config.yaml
n_layer: 13
n_experts: 32
d_shared_expert: 0
activation: "squared_relu"
moe_layers: [0, 1, 2, 3, 4, 5, 6, 7, 8, 9, 10, 11, 12]
normalize_top_k: true
balance_loss: 0.00663
n_groups: 8
init_std_router: 0.011
vocab_size: 6986
norm: "rmsnorm"
optimizer: "muon_variant"
batch_tokens: 131072
train_tokens: 566600000
dataset: "wikipedia_en"
Below are experts of layer 2 (counted from 0) of a mixture-of-experts language model. Rows are named router (the router's row for the expert), down (a neuron's output weights, with its number) and show model dimensions 120-159. Each number is 128 + 24 x the weight over its row's rms, rounded and kept within 0 to 255.
After each expert's rows: a language model's description of what the expert responds to. This comes from a sample of Wikipedia text that the model never trained on.

# expert 0
router [108 134 145 126 133 143  99 125 135 122 169 155 145 158 125  88 113 177 126 154 152 103 115  93 134 169 131 119 136  94 149 157 126 133  88 134 132 115 129 128]
down0 [159  88 147 112 143 101 127  76 170 126 118  90 126 141 126 123 146  87 111 131 149 146 119  63 103 133 123 141 146 129 100 104 172 160 157  66  98 108 125 108]
down1 [132 115 126 134 125 119 144 107 101 153  72 129 157 140 141 116 155 129 105 132 114 144 112 158 146 139 139 148 139 165  98 125 102 105 135 131 128 122 135 151]
down2 [131  80 149 108 134 134 131 111  88 150 119 147 137 171 134 144 102 121 144 113 105 137  89 126 115 116 145 128 178 112 141 131 130 114 171 120 136 138 161 150]
down3 [103 177 108 148 152  78  89 117 159 159 142 126 141  80 149 158 102 129  98 153 166 139 125 156 116 143 112 124 118  75 143 127  98 130  85 137 136 110 123 136]
down4 [ 93 142 184 135  79 102 156 149  78 151 129 143 140 134 108 165 115  78 100  92 157 137 142 161 176 128 123 124 125 105 118  88 144 148 108 169 120 112 176 172]
down5 [113  79 129 176 104  95  97 152 166 105 142 132 174 128 129 149 122 111 141 143 141 151 113 101 130 114 133  66 177 154 131 150 144 127 175 104 131 104  92 158]
down6 [145 115  87 112 172 166 124 121 143 143 157  96 120  71 129 164 169 127 118 144 121 103 149  97 124 138 139  80 115 108  97 129 152 161 147 144 148 137 145 133]
down7 [ 96 138 109 148  88  90 125 144 113 109  91 131 113  94  92 141 169 121 119 115 120 118 120 149 111 149 147 110 119 193 116 164 140 144 124 124 128 148 138 143]
down8 [ 95 130 137 137 106 143 137  60 136 134 139 135 133 133  89 118  92 159 132 157 138 104 137 142 122 134 130 146 110 151 117 102 172  96  96 121 120  78 102 131]
down9 [113 134 129 137 115 114 108 148 179 150 141 132 102 102 100 130 122  92  98 119  84 151 111 140 106 144 144 132 135 137 133 137 169 161 112 113 151 116 156 105]
down10 [130 122 139 136 142 132 163 126 109 147  97  63 121 165 157 137 141 116 143 113 118 103 142 101 114 100 119 128 144 106  96 125 171 132 106 124 116 115 114 133]
down11 [ 82  85 143  55 128 153 121 109 138 187 155 159 108 112  82 131 133 103 132 140  97 123 127 105 131 127 149 143 128 121 139  90 103 144 130 113 151 107 143 102]
down12 [109 132 118 106  77 103 132 143 136 127 110  93  90 139 174 109 105 119 113 100 175  86 132  95 125 131 121 122 120 128 136 105 139 141 133 105 123  94 148 109]
down13 [158 154  81 128 160 118 103 104 113 102  99 160 149 129 138 171 160 110 124 100 110 102 101 118 148 145 142 137 141 175 117 172 142 127 155 123 130 100 126 130]
down14 [145 126 147 196 117 108 100 126 116 148 101 107 121 117 122 157 151 111 106 119 169  97 134 135 128 116 114  90 142 120 122 130 151 103 109 138 109 147 134 138]
down15 [122 140 160 105 122 136 121 136 109 126 170 137 124 112  72 110 125 122 110 128 144 157 141 138 147 133 130 153 181 161 141  97 149 136 177 116 160 136 167 104]
down16 [161 130 136 130 110 160 119  95 108 146 151 122  96 129 144  68 158 120 164 152  98 118 163 108 138  96 116 107 138 149 115 119 161 112 119 126 121 144 170 135]
down17 [163 159 105 101 126  92  99  91 156 133 100 123 132 183 166 142 173  73 126 133 187 149 130 120 163 105 127 102 128 136 118 118 135 123 118 129 124 115  53  80]
down18 [127 124 157 163 129 118 124 141 125  98  92 127 141  89 100 127 147 119  95 136 145 106  86 136  91 161  88 142 160 189 154 126 167 151 162 106 140 116 133 116]
down19 [135 113 104 174 169 112 110 141 159 102 162 117  99 128 142 111 155 104 128 143 105 138 109 128 144  61 153 113 142 140 134 125 127 115 109  90  94 144  84 148]
down20 [117 127 135  93 136 131 125 133 102 140 139 132 160 136 141 144 110 115 130 151 131 117 131 137  88 128 131 142 137  74 151 113  91 125 146 136 178  90  84 123]
down21 [127 136  91  80 135 148 106 143 124 113 126 118 158 139 128 122  87  97 124  85 141 138 111 147 113 126 178 112 112  81 120  67 138 121 111 154 169 154 116 154]
down22 [180  98 123 132 140 107 133 137 115 110 117 155 118 128 104 103 100 123 142 156 134 160 156 126 197 107 132 104 144 114 132 112 170 120 117 179 119 117 121 132]
down23 [127  99 140 107 102 175 101 136 189 173 125 103 124 117 135 110 121 100 103 127 111 167 134 113 149 111 101 145 139 126 175 114 124 158 122 137  90  96 134 148]
down24 [136 148 107 162 156 119 114 133 145 117 117 115 129  84 117 142 134 140 153  82 129 126 111 100  66 117 121 109 138  91  90 108 145 124 160 173 106 134 101  99]
down25 [116 165 102 184 136 165 110 103 119 179 144 159 139 139 146 147 126 110 132 141 109 179 151 116 132 166  97 120 107 109 147 117  87  96 159 152  97  99 145 128]
Function words, prepositions. Common function words and prepositions starting a phrase after a comma or line break, such as like, that, for, which, by.

# expert 7
router [139 119 135 101 111 108 126  64 121 149 170 122 131 137 128 160 157 162  96 113 161 127 122 158 152 128 144 132 117 106 159 145 147 150 163 141 134 139 114 130]
down0 [102 122 132 105 123 100 156 115 148 132  93  71 111 125 154 135 124 127 123  97 104 107 175 162 121 118  87 146 145 119 123 182 164  91 115 104 163 148 162 171]
down1 [185 115  96 140 110 152 143 112 123 108 110 129 156  33  99 153 135 155 129 145  99 105  94 123  85 162 140 141 140 154  99  92 193 131 130 116 126 133 143 102]
down2 [123 114 150 125 179 150 119 104 135 169 106 121 126 119 136  95 105 114 153 109 137 102 156 163 139 116 165 126 177 130 125 146 163 108 144 130 175 117 103 110]
down3 [159 144 154 115 135 100  88 121 113 165 107 123 149  91 111 180 103 141 115 107 149 170  81 140 109 135 112 154 126 110 108  97 128 161  68 126 120  93 146 121]
down4 [142  81  83 128 133  62 104 152 130 125 111 154 101 117 150 103 115 131 148 144 128 174 121 103 131 145 135 145  74  98 108 151 147 138 181  82 109 101  72 109]
down5 [141 110 173 138 144 111 106 133 134 121 117 133 135 111 126 121  79 150 102 180 157 118 110  81 148 139 109 137  73 152  83 131 100 134  97 142 152 101 182 142]
down6 [133 122 167 152 126 139 152 122 170 130 160 166 115 119  89 146 153 137 107 165  80 118 132 114 134 120 125 117 182 136 170  93 157 149  70 105 117 118 165 124]
down7 [143 122 116 142 122 108 113 145 193 131 150 150 109 131  97 133 153  99 107 138 145 119 158 150 105 102 112 138 155 120 132 143 148  93 148 118 131 123 148  75]
down8 [167 128 152 123 107 136 113 134 131 116  96 151 123 121 124 104 132  95 127  92  92 180  71 149 109 157 116 153  78 134 148  98 156 139 147 161 111 114 146  94]
down9 [153 136  79 150 132 121 106 107 102 129 123 105 142 156 102 109 135 137 102 126 157 151 128 152 126 126 127 117 151 195 140  84 163  95  99 124 136 121 147 136]
down10 [ 88 129 155 128 109 142 146 107 141 147 178 108 164  77 140 157  99 103 114 134 113 140 132 158 107 124 117 110 126 134 127 105 128 118 134 113 136  89 122  88]
down11 [137 136 139  83  95 127 106 137 128 112 103 152 187 128 107 186 102 136 118 123 129  89 169  91 158 123 109 164 145 131 164 149 105 122 104 140  91 154 124 142]
down12 [149  70 136 158 119  88  98 198 123 150 168 144 113 145 112 121 104 155 175 144 106 128 123  93 115 140 114 118 156 154 114  93 123 107 108 108 132  43 176 153]
down13 [119 142 140 144  94 109 120 125  91 140 125 157 106 176 145 195 151 102 114 111 139 127 137 144 120 114 231 118 129 127 116 135 162 136 129 149 127 139 119 137]
down14 [117 158 146 114 122 149 126 116 110 130 108 107 114 137 144 132 160 146 106 111 149  81 100 129 141 118 111 106 178 144 141 104 141 136  91 102 140 142 128 123]
down15 [106 153 143 162 183 123 131  89 128 151 133 155 137 110 146 121 117 115 157 136 132 121 115 144 143 148  99 195  97 141 109  97 121  96 128 107 122 133 169 123]
down16 [112 117 124 116 116  86 160 122  86 146 124 118 165 131 127 112 114 109 106  93 152 136 129 136 150 109 136  92 114 141  97 121 157  91 161  92  42 127 148 121]
down17 [152 128 123 125 114  94 152 116 115 162 145 136 139 143 116 102  95 124 117 116 125  78 128 143 108 126  87  93 109 135 105 152 135  83 138 132 101 131 155 140]
down18 [131  73 158  76 132 114 139  82 110 144 116 154 106 142 133 143 161 114 126 142 131 134 156 135  87 147  96 103 129 152 108 126 120 104 116  74 122 131 137 125]
down19 [154 115 167  98 123 176 131 117 138 104 136 147 127  87 147 132  99 151 139 152 153 120 160 142 138 116 128 114 122 161 111 169 137 140  94 142  75 114  78 136]
down20 [156 126 115 142 148  85 114 113 134 116  88 126 152  88 138 171 124 129 134 135 131 166 107 101  94 110 174 128 145 100 119  94  99 107 140 122 141 121 153 134]
down21 [144 128 130 157 120 105 124 140 122  88 123  94  98  95 114 146 130 105 120 134 173 109 145 108 109 108 127 107  81 106 122 112 107 135 148 128 148 112 140 113]
down22 [129 105 142 142  83 112  97 149 120 122 162 105 160 156 141 153  68 160  60 144  78 155 141 157 118 145 137 136 153 144 136 147 122 148 131 146 136 138 116 162]
down23 [131 140  79 128 186 160 148 100 132 116 113 187 145 167 103 134 112 143 151  99 108 111 182 107 127 150 142 150 132 133  94 153 109 101 133 130 143 173 117  89]
down24 [143 116 108 109 118 118 109 117  89 157  94 132 100 138 146 110 127 131 129 127 124 141 154 138 149 173 144 121 117 145 106 140 148 136 118  86 153 123 116 100]
down25 [172 169 112 148 101 180 108 118 123 119 180 136 137 119 113 146  75 131 138 127 154 121  78 126 134 102  81  65 121 121 152 136 128 119  87 112  97 162 128 143]
Auxiliaries and name pieces. Copulas and auxiliaries after a subject pronoun, such as was, is, were, had, plus mid-word letters in personal names and abbreviations like Bn.

# expert 19
router [144 106 139 126 135 100 101 125 140 115 144 162 118 110 112  90 124 154 119 163 100 112 155 132 132 137 153 139 131 121 148 115 105 139 103 146 152 127  99 125]
down0 [ 99 146 139 116 103 118 159 109 127 129 154 133 112 117  96 111 171 104 147 120 127 109 112 116  98 137 102 165 122 101 125 125 135 143 151 142 128 143 139 138]
down1 [125 126 151 149 110 122 104 161  98 136 169 124 111 154 156 174  63 167  78  78 112 153 146 152 128 119 123 122 156 137 181 168 102 118 132 127 157 119 108 135]
down2 [116 104  96 137 117 150 155 134 131 142 135  92  86 110  99  96 184  80 115 137  94 128 128 169 105 180 109  99 146 153 121 110 159 139 113 121 139 102 131 104]
down3 [139 129 147 103 130 152 125 119 148 155  96 133  86 111 123 128 127 147 150 141 113 159 139 132  91 147 132 120 156 109 139 141  77 131 115 121 171 126 158 103]
down4 [129  99 110 137  94 100 124 146 189 115 144 126  90 147 148 157 128 104 154 113 132 168 149 122 139 138 159  90 123 146 148 136 158 163  83  87 155 146 131 114]
down5 [101 135 145 127 140 132  94 149 145 120 119 143 145 123 108 102 138 124 124 116 121 109 154 173 118  96 144 125 123  94 113 141 140 136 138 141 124 130  97 144]
down6 [103 130 152 174 140 167 118 137  92 173 148 149 111 129 133 134 146 120 131 149 113 120 165 135 111 158 135 125 153 122 144 112 101 134  85 142 135  76 101 103]
down7 [ 98 156 115  97 188  84  90 100 136 109 139 132 100 109 153  99 145 107 121 103  90 120 139 113 119 143 103 128 144 140 110 101 136 128 149 134 150 113 117 120]
down8 [120 128 127 167 130 113 137 178 131 159 133 109 105 120 121 123  96 117 120 181 130 126 123 101 142 114 109 131 121 174 138 108 154 126 108 148 136 103 106 111]
down9 [105 125 167 136 165 101 138 121 118 132 102 143  63 121  84 114 139 134  79 177 103 130 129 103  91 130 109 120 132  95 122 114 131 125 170 121 155 157  99  99]
down10 [151 124 113 121 116  86 112 153 172  92 136 166 150 147 154  98 143 132 118 119 125 148 111 114 138  89  81 135 148 150 188 109 133 104  97 131 121 107 177 132]
down11 [114 139 108 127 142 119 142 124  93 133 132 173 131 126 129 110 100 121 116 155 133 139 124 112 107 131  75 132  95 113  91 114 101 127  77 104 131  74 120 143]
down12 [122 109 165 148 172 147 101 164 117 162 122 114 132 145 111 146 111 105 100 145 164  86 146 110 105 128 124 141 127 109 134  88 133 140  94  94 131 105 105 144]
down13 [125 122 123 133 133 116 139 129 137 113  98 139 123 154 155 127 156  97 102  95 110 120 134  84 134 135 149 121 188  97 119 102 135 150 170  98 139 115 139  92]
down14 [127  97 146 126 120 172 151 108 121 163 133 127 144 121 138 111 145 122 127 115 165 148 102 150 122 120  93 137 166 156 153 118 111 141 128 130 198 113 128 103]
down15 [112 114 172 135 116 109  99 112 134 152 164 113  83 122 138 162 137 117 173 109  97 110 105 124 179 111  98 122 124 114 135 167 124 112 134 151 129 152 108 107]
down16 [144 164 130 155  95 114 139 144 136 178  93  95 154 107 132 161  80 112  90 131 159 150 120  79  80 147 141 130 149 155 143 148 151 130 167 102 138 120 100 111]
down17 [109 124 139 124 114 144 124 121 102 134 105 160  99 148 150 135 166 128 155 131 147 151 143  98 127  97  99 140 174 123 131 105 108 123 126  94 152  98 127 145]
down18 [104 107 114 193 114 132 173  99 127 123  87 148 150 138 122 128 101 113 120 147 152 113 163 132 126 123 118  91 101 119 166 113 129 136 125 143 165 127 155 128]
down19 [119 144 132 131 142 143 116 108 156 174 131 141 103 126 138 126 147 141 167 102 128  86 146  75 145 135 176 119 125  94 120  95 133 127 114 129 132 147 155 131]
down20 [ 89 115  71 136  85  87 108 128 117 119 106 179 105 138 155 156 149  90 127 145  97  91 130 132 153 131 119 135 127 147 144 100 122  97 126 112 119 150  92 114]
down21 [107 163 156 108 167 127 126 127 136 120 157 135 149  98 128 140 117 114 134 141 116 111 127 184 161  64 138 133 148 173 140 135 164  97 102 125 122 115 109 171]
down22 [122 146 123 158 134 110 109 112 135 140 101 110 121 129 109 155 139 147 129 148 112 127  93 114 136 137 171 117  77  73 146 156 158 163 138 109 103 170 149 197]
down23 [ 83 117  90 136  95 159 109  69 125 100 170 117 140 154 141 120 132 108 125 158 140 123 146 128 110  99 177  93 130  97 109 149 151 136 123 116 114 173 129 112]
down24 [146 119 102 163  99 141 101 105 100 126 110 158 139 135 131 130 161 102 143 144 141 104 155 131 124 116 109 155 103 138  65 121 183 134 155 201  81 136 116 138]
down25 [126 103  82  90 141 141 148 123 156 162  87 127 167  91 180 133 130  80  87 127 142 130 144 118 127 105 114 151 138 114  90 135 158 142 173 108 137 140  88 117]
Prepositions and conjunctions. Prepositions, conjunctions and opening parentheses linking phrases after a noun or verb, such as of, in, and, for, plus heading-closing equals signs.

# expert 27
router [127 207 134 115 131  99 134 116 124 151 135 106 157 147 130 143 128 137 148 117 146 138  95 157 191 158 166 109 112  65 155 150 126 144 165 142 131 141 115  94]
down0 [139  87 171 153 105  98 105 157 128  87 108 120 123 134 132 101 143 133 106 144 148 142 138 140 132 137 145 133 137 140 164 147 141 126 117 169 100  97 146 123]
down1 [119 195 131 122 121 113  78 120 133 165 137 117 144 183 107 162  76 114 145 110 112 132 111  80 179 161 130 126 129 145 125 132 102 114 161 118 160 140  98 135]
down2 [157 108 113 115 159 123 117 142 118  97  85  97 100 110 144 121 108 116 136 154 117 129 143 118 130 135 128  80  94 142 128 142 161 159 127 128 137 152 110 112]
down3 [111 132 123 118 129 125 185 139 128 158 132 166 148 119  91 166 127 160 134 124  69 127  93 108  87 140 114 140 159 132 117 140 141  94 129  76 153 143 162 119]
down4 [128  98 124 205 130 145 150 111 111 159 114 112 161 114 157  94 144 127 144 132 170 141 100 147 147 150 175 155 132 120 132 116 147 127 143 155 125 126 111 114]
down5 [136 151 120 150 158 134 176 138 150 129 112 193 127 111 113 120 145 100 123 119 119 104  99 140 126 152 140 117 125 105 117 112 128 102 102 122 187 100  98  92]
down6 [145 128 100 178 111 146 158 103 153  99 139 108 127  91 115 125 134 120 146 137 143 169 153 106 176 130  83 140 152  93 118 111 151 139 148 140 123  71 137 119]
down7 [162 129 113 128 124  83 115 162 119 118 125 108 164 151 147 104 141 164 129 123 128 142 131  87 119 134 152  97 142 127 153 157 178 178 158 190 156 155 115  91]
down8 [184 111 116  95  84 161 133 130 166 127 140 103 146  99 157 116 132 117  94  96 110 126 107 117 109 154 121 134 166 181 112 116 146 118 120  94 117 145  83 124]
down9 [182  99 170 117 140 149 157 127 108 149 144 113 159  99 162 140  79 116 144 129 104  88 120 111 133 160 131 116 149 195  82 118 138  83 104 121 126 150 134 110]
down10 [114 121 141 107 113 164 145 121 121 122 120 121 112 118 122 107 108 139 134 138 124 117 132 172 109 143 180 115 133 159 136 133  89 145 103 111 153 126 100 107]
down11 [143 124 153 140 137 152 105 175 130 115 129 108 174 155 142 112  97 152 107 146 143 102  97 146 131  90 104 140 100 144 130 142 192  86 123 123 122 123 125 149]
down12 [113 124 122 131 114  81 145 117 115 114  99 176 152 125 136  96 120 132 141 122  94 152 107  83 124 124 111 132 133  87 128 116 129 118 145 105 123 120 162 124]
down13 [127 123 161 124 124 131 119 109 120 156 131  61 185 123 119  92 162 123 128 160 158 134 104 180 138 141 141 119 152 145 106 126 132 154 112 123  83 163 165 145]
down14 [128 153  87 133 161 129  78 146 143 136 158 123 146 121 134 151 114 105 131  96 155 156 128  85  91  93 113 122 108 122 120  88 144 138 121  97 118 140  74  82]
down15 [108 103 109 108 106 140 128 147 106 111 124 116 129 145 145 134 124  95 135 121 126 121 129  90  98 109 121  71 143 153 117 146 132 150  84  70 129 124 108  86]
down16 [160 138 116 128 159 165 115 110 177 141  97 142 130 126 134 146 109 145 151 113  94 141 184 122 158  97 144 141 134 111 117 127 103 144 180 114 121 124 112 127]
down17 [116 103  79 157  88 139 117 131 159 183 146 147 113 155  89 136  90 106 164 140 125 133 131 163 150  92  92  82 132 123 159 138 148  79 119 133 121 110 184 107]
down18 [124 117 141  38 112  96 148 169  91 122 105 137 130 158 165 150 135 124 120 125 122  97 142  98  69 138  97 106 128 155  88 131 108  77 102 148 134 130  95 152]
down19 [140 120 120  99 112 150 143 139 145 154  88 125 100 105 163 160 115  82 116 112 146 154 150 134 119 131 130  99 172 134 158 109 126 128 111 144  89 155 115 131]
down20 [149 125 114 141 137 160 164 134 121 153 124  74  93 128 106 143 178 115 117 111  94 119 124 152 110 129 156 132 128  68 107 122 124 135 116  99 104 104 126 102]
down21 [119 124 122  92 169 145 112 131 163 148 130 179 151 102 160 128 106  90 121 115 169  83 154  93 162 130 111 140 111 143 148 138 154 117  79 142 145 139 123 154]
down22 [157 110 110 125 103 165 100 112 102 142 142 136 136 118 169 117 124 134 120  99 146 176 116 118 132 155 157 140  95 111  97 101 139 142 177 128 141 188 135 133]
down23 [125 148 142 158 142 158 117 134 149  77 142 152 134 164  83 132  81 107 161 110 124 142 123 121 124  91 115 127 126 118 131 119 142 133  82 120 104  96 111 128]
down24 [115 131 106 147 163 176 165 109 124 111 133 150 140 114 113 143 111 149 136 113 147 107 126  96 126 101 109  78 158  99 108 132 129 131  98 137 105  83 130 131]
down25 [113  75 127 135 137 159 111 109 139 131 117 153 151 182 156 101 121 123 118  94 161 142 132 139 136 112 143 115 112 118 161 143 118 183 134 146 115 134 126  53]
Name-ending syllables. Closing syllables of foreign or uncommon proper names after a capital letter, such as P-ung, P-ays, H-itch-cock, C-ove, McDon-ald.

# expert 4
router [121 133  81 137 160 157 134 110 114 113 130 146 100 113 100 117 142 165  92 156 144  90 136 117 147 150 144 146 105 132 157 124 118 149 101 158 172 114 112 115]
down0 [ 94 126  86 158 143 134 140 125 111 158 119 122 155 162  95 169 184 129 142 148 156  94 123  79 143 122  68 154 110 203 133 108 138 116 106 155 120 147  99 183]
down1 [141 129 133  92 118 130  66 145 141  88 143  95  88  77 106  98 107 145 118  95 132 158 126 158 115 133 115 127 137 139 134 150 100 163 127 156 115 132  82  75]
down2 [104 123 145 135 109 165 138  89 128 172 149 135 127 147 155 166 130 126 151  94 135 132 142  99 132 112 130 130 164 140 105 145 181 114 156 157 153  91 135 117]
down3 [105 139 173 178 105 127 152 104 154 148 109 166  93 113  94  65 132 136 146 135 120 131 131  77 109 127 139 101 109 176 139 131 137 136 128 141 169 108 137 126]
down4 [158 142 128 128 164 156 137  89 122 123 164  82 119 139 138 135 120 136  97 164 159 184 132 176  73 160 123 107 157 174 100 130 136 115 111 125 147 149 109 119]
down5 [122 130 122 116 125 138 168 108 130 165  96 141 109 166 118 126 143 122 165 166 130 148 136 130 153 112 111 129 161 117 136 173 148  99 115 112  80 108 131 127]
down6 [112 112 109 125 105 131 112 156 103 141 114 135 139 106 137 116 128 179 150 136 112 107 151 108 105 134 148  84  97 131  63 124  67 103 109 139 110 119 149 119]
down7 [161  99 111 109 125 110 111 149 160 167 124 122 137 148 105 122 121 129 132 173 134 119 139 125 119 146 104 129 132 172 129 131 106  87 156 125 129 126 142 142]
down8 [108 116 155 107 129 141 122  99 118 171 140 137 147 152 136 136  88 182 144 102  92  80 155 174 163 103 126 167 131 114 152 129 130 100 103 153 125 190 109 133]
down9 [112 122 141 103 131 167 171  87 161 109 113 116 115 112 113 142 124 107 122 140 135  98 118 135 152  94 165 131 147 101 161 136  80 133  82 117 145 140 128 150]
down10 [158 140 125 155 173 101 150 110 126 184 128 126 112 155 123 140 110 140 138 100 150 135 127 151 146 108 119 155 144 104 122 115 122 163 127 122 128 103 188 156]
down11 [122  95 121 102 151 132 172 135 142 173 119 139 108 116 150 130 146 162 132 110 107  89 123  88 115 138 176 142 187 179 168 134 100 127 127 107 108 149 130 140]
down12 [134 163 136 140 134 124 105  89 105 125 126 149 107 166 157 110 100  96  68 151 105 113 121 113 169 139 155 135 109 145 160 131 118 100  82 104 147 126 118 111]
down13 [ 98 155 114 118 126 143 122 153 139 181 152 135 121 106 125 136 152 112 146 164 114  96 130  93 132 155 152 160 151 116  96 131 140 150 158  83 125 135 104 159]
down14 [178 137  96  93 172 124 124 116 112 106 125 117 143 129 112 135 130  80 121 112 131 118 131 120  82 175 127  93 142 135 146 105 102 114 120 119 185 147 125 151]
down15 [ 99  91 157 108 121 125 132 156 121 142 138 135 120 130 121 140 110 109  97 134 110 109 159 118 135 110 139 122  91 111 138 105 129 114 118 149 125 164 118 181]
down16 [145 110 155 142 125 131 113 113 103 146 160 123 122 101 155 172 136 113 107 154 141 116 154 104  97 123 129 153 152 114 158 129 106  85 113 107 128 158  95  95]
down17 [117 163 106 126 100 110  90 109 136 124 113 135 137 142  84 147 140 115 169 136 149 101  98 151 115 104 134 106 125 132 146 116 134 150 141 132 116 137  98 120]
down18 [100 129 142 175 117 119 151 119 118 115 133 140 129 108  95 176  98 138 145 171 107 124 124 123 137 113  89 116  73 159 140 149 139 114  98 149 153 177 170 151]
down19 [ 74 166 147 104 128 117 143 131 117 150 141  96 127  93 124 125 114 140 111 128 133 124  98  85 160 111  73 131 114 135 141  83 150 146 163 104 130 102 122  96]
down20 [127 157 145 103 110  93 145 103 118 136 156 114  99 155 178  78 101 135  99 130 106  82  96 112 178 105 133 137 131 134 136 107 114 164 152 139 102 165 154 165]
down21 [140  82 130 101 177 111 179 133 109 114 121 127 136 164 137 122 121 159 133 117  96 191  88  98 115 122 141 139 101  62 117 129 113 105  84 130 134 117 165 150]
down22 [ 87 152 129 109 151 115 155 150 122 119 108 135 176 137 141 152 103 146 126 108 115  66 117 166 144 129 140 173 140  63 110 121 169 138 135 171 128 123 102 123]
down23 [120 108 109 131 157 154  83 109 101 123 143 157 149  96 134 127 145 161 126 130  90 166 121 155 138 116 147 127 174 143 133  69 132 122 113  96 129  98 164  90]
down24 [ 75 137 157 132 163 133  86 162 184 172 133 115 115 124 148 113 113 143 136 170 130 155 125 105 136 119 120 126  77 133 138  77 118 117 130 149 152  84 142  88]
down25 [140 127 117 195 175  95 111 111 120 100 121 128 135 177 117 163 136 114 102 142 127 116 192 145  81 105 135 136 151 129 189 120 113 114 128 144  74 160 137  87]
Function words, paragraph breaks. Determiners, quantifiers and prepositions in running prose, such as the, of, some, such, three, plus paragraph breaks and section-heading equals signs.

# expert 6
router [156 172 115 134 116 139 107  96 149  78 159 106 139  90 123  94 120 136 108 115 131 136 142 174 135 129 137 110  87  73 128 143 113 117 124 164 109 103 140 129]
down0 [106  80 108  96 167 111  59 148 134 108 138 154 116 124 151 146 132 164 104 138 144 166 133 142 114 101 103 169 150 109 129 163 106 128 126 135  94 138 132 116]
down1 [106 153 113 126  77 130 170 113  75 175 132 102  72 130 121 118 157 108 127 155 152 150 104  72 128 134 131  93 152 144 137 138 102 142  79 114 128 142 109 126]
down2 [117  86 129 166 138 126 137 128 173 107 160 163 165 117 132 124 100 108 132 157 118 137 117 117  97 136 154 150 157 107 162 111 124 131 124 106 157 134 136  89]
down3 [118 116 159 172 142  77 127 123 111 135 122 114 151  79 116 132 135 154 153 108 105  94 112  75 127 117  88 133 138 150 128 131 114 135 133 146 123 123 140  99]
down4 [102 121 173 132 124 137 101 127 118 120 146 170 172 134 138 106  99 128 152 135 119 157 103 131 198 147 143  95  97 128 132 146 147 105 123 138 104 138 123  82]
down5 [130 158 129 153 131 101 107 130 127 125 156 125 165 121 117  87 152 136  91 111 125 127  97 108 159 105 120 143 116  95 186 141 138 152 107 113 105 106 103 134]
down6 [ 87 114  97 133 135 160 122 168 130 118 157 139 167 116 145  83 159 115 123 132 126 113 152  99 166 130  90  91 152 142 123 100 143 189 143 127 111  82 118 145]
down7 [145 137 153 140  60 105 136 118 126 168 126  97 127 103 131 106 146 103 118 133 106 128 104 103 192 117 118 126 102 118 118 169 131 122 148  99 129 121 130 150]
down8 [131 142 161 112 135 168 190 100 115  83 138 160  94 142 123 154 137 147 148 138 165  89 139 156  92 117 135 129 147  99 124 133 164  81 114 197 132 157 165 140]
down9 [150 110 128 158  92 170 141 156 120 132 151 144 141 166 107 103 132  92 102 117 167  83 164 185 114 113 126  64 178 174  98 114  99 111 124 165 120 156 136 134]
down10 [146 115  90 141  87 109 111 142 172  99 137 109 180 157 139 151 100  99 131 164 109  67 147 151 128 140 137 113  95 129  96 165 147 113 137 109 145 101 118 105]
down11 [121 153 167 143 138 104  70 139 146 190 143 103  95 134 120 143 160 115 132 157 130 122 138 114  92 121 129 130 114 100 150 100 126 131 133 100 121 102 154 104]
down12 [123 137  79 108  98 152 155 141 148 165 144  91 132 124 159 130 145 102 103 129 118 108 104 162 124 108 157 145 132 131 154 160 104 122  87 134 110 147 130  97]
down13 [138 155 117 160 110 131 111  99 135 106 101 113 114 105 161 104 110 159 140 128 113  85 108 164 164  90 118 156 179 128 150 136 156 122 156 114  73 136 126 118]
down14 [153  99  97 146 138 174 135  99 134 141  98 122 144 142 183 103 135  91 110 155 110 130 134 155 102  96 132 144 182 132 140 144 123 133  97 106 156  92 120 145]
down15 [118 110 157 137 102 104 129 134 138  97 168 121 137 135 149 122 113 127 112 105 144 126 110 163 152 143 146  91  93 165 153 119 142 132 122 116 145 131 150  82]
down16 [131 116 105 138 103 125 162 113 120 100 135 137 118 156 143 151 128  91  92 122 147 165  85 125 140 161  95 126 108 105 158 136 119 106  87 144 130 139 157 103]
down17 [145 114 160 164 128 112 164 108 112 124 145 145 164 124 132 144 145 157  90 132  99 114 156 117 124 102 178 159 112  97  91 112 120 132  95 112 142 122 156  80]
down18 [132 147 147 180 127 120 116 110 117 154 142 167 144 100 131 122 148  74 120 128 152 175 119 139 108 102 120 110 134 107 159 130 130 134 137 108 102 184 108 115]
down19 [164 120 130 131 112 103 142 120 132 135 129 144  92 100 105 156 144 113 123  98 115 112 179  68 115 145 109 139 155 114 119  91  79 102 116 142 125 128 130 130]
down20 [118 162  76 124 105 101 157 126 112 154 137 110 141 132 150 129 115 129 140 175 122 101 119 113 149 137  80  71 158 157 142  90 121 158 112 119 113  85 146 143]
down21 [113 108 130 143 152 145  81 192 155 145 105 121 124 112 144 110 122 128 168  95  99 123 114 125 103 136 126 120 130 161 136  96 125 145 147 186 123 116 149 127]
down22 [112 166 120  98 156 104 126 155 112 118 115  93 105 140 108 103 146 139 127 124 136 110 147 103 110  97 128 149 156 133 142 134 123  85 114 149 126 120 111 125]
down23 [150 143 192  99 167 105 116 145 151 132  97 124  87 128 110 111 146 122 126 157  99  97 154 129 165 150 129 115 152 126 112 121 140 120 161 132 157 129 146 154]
down24 [170 128 183 106 151 150 120 153 138 144 134 161 130 123 144 133 167 123 113 111 119 162 196 124 115 182 101 133 138 157 132 140  95 104 119 122 107 135 142 102]
down25 [ 97 124 129 108  89 146 123 131 139 169 120 115 142 139  91 114 107  94 140 105 114 154 175  98  97 147 127 124 139  67 127 171  99 123 138 154 120 167 137 161]
Word-ending suffixes. Closing pieces that finish a word before a space, such as ation, ed, ing, ch, ice, in elevation, speech, painter.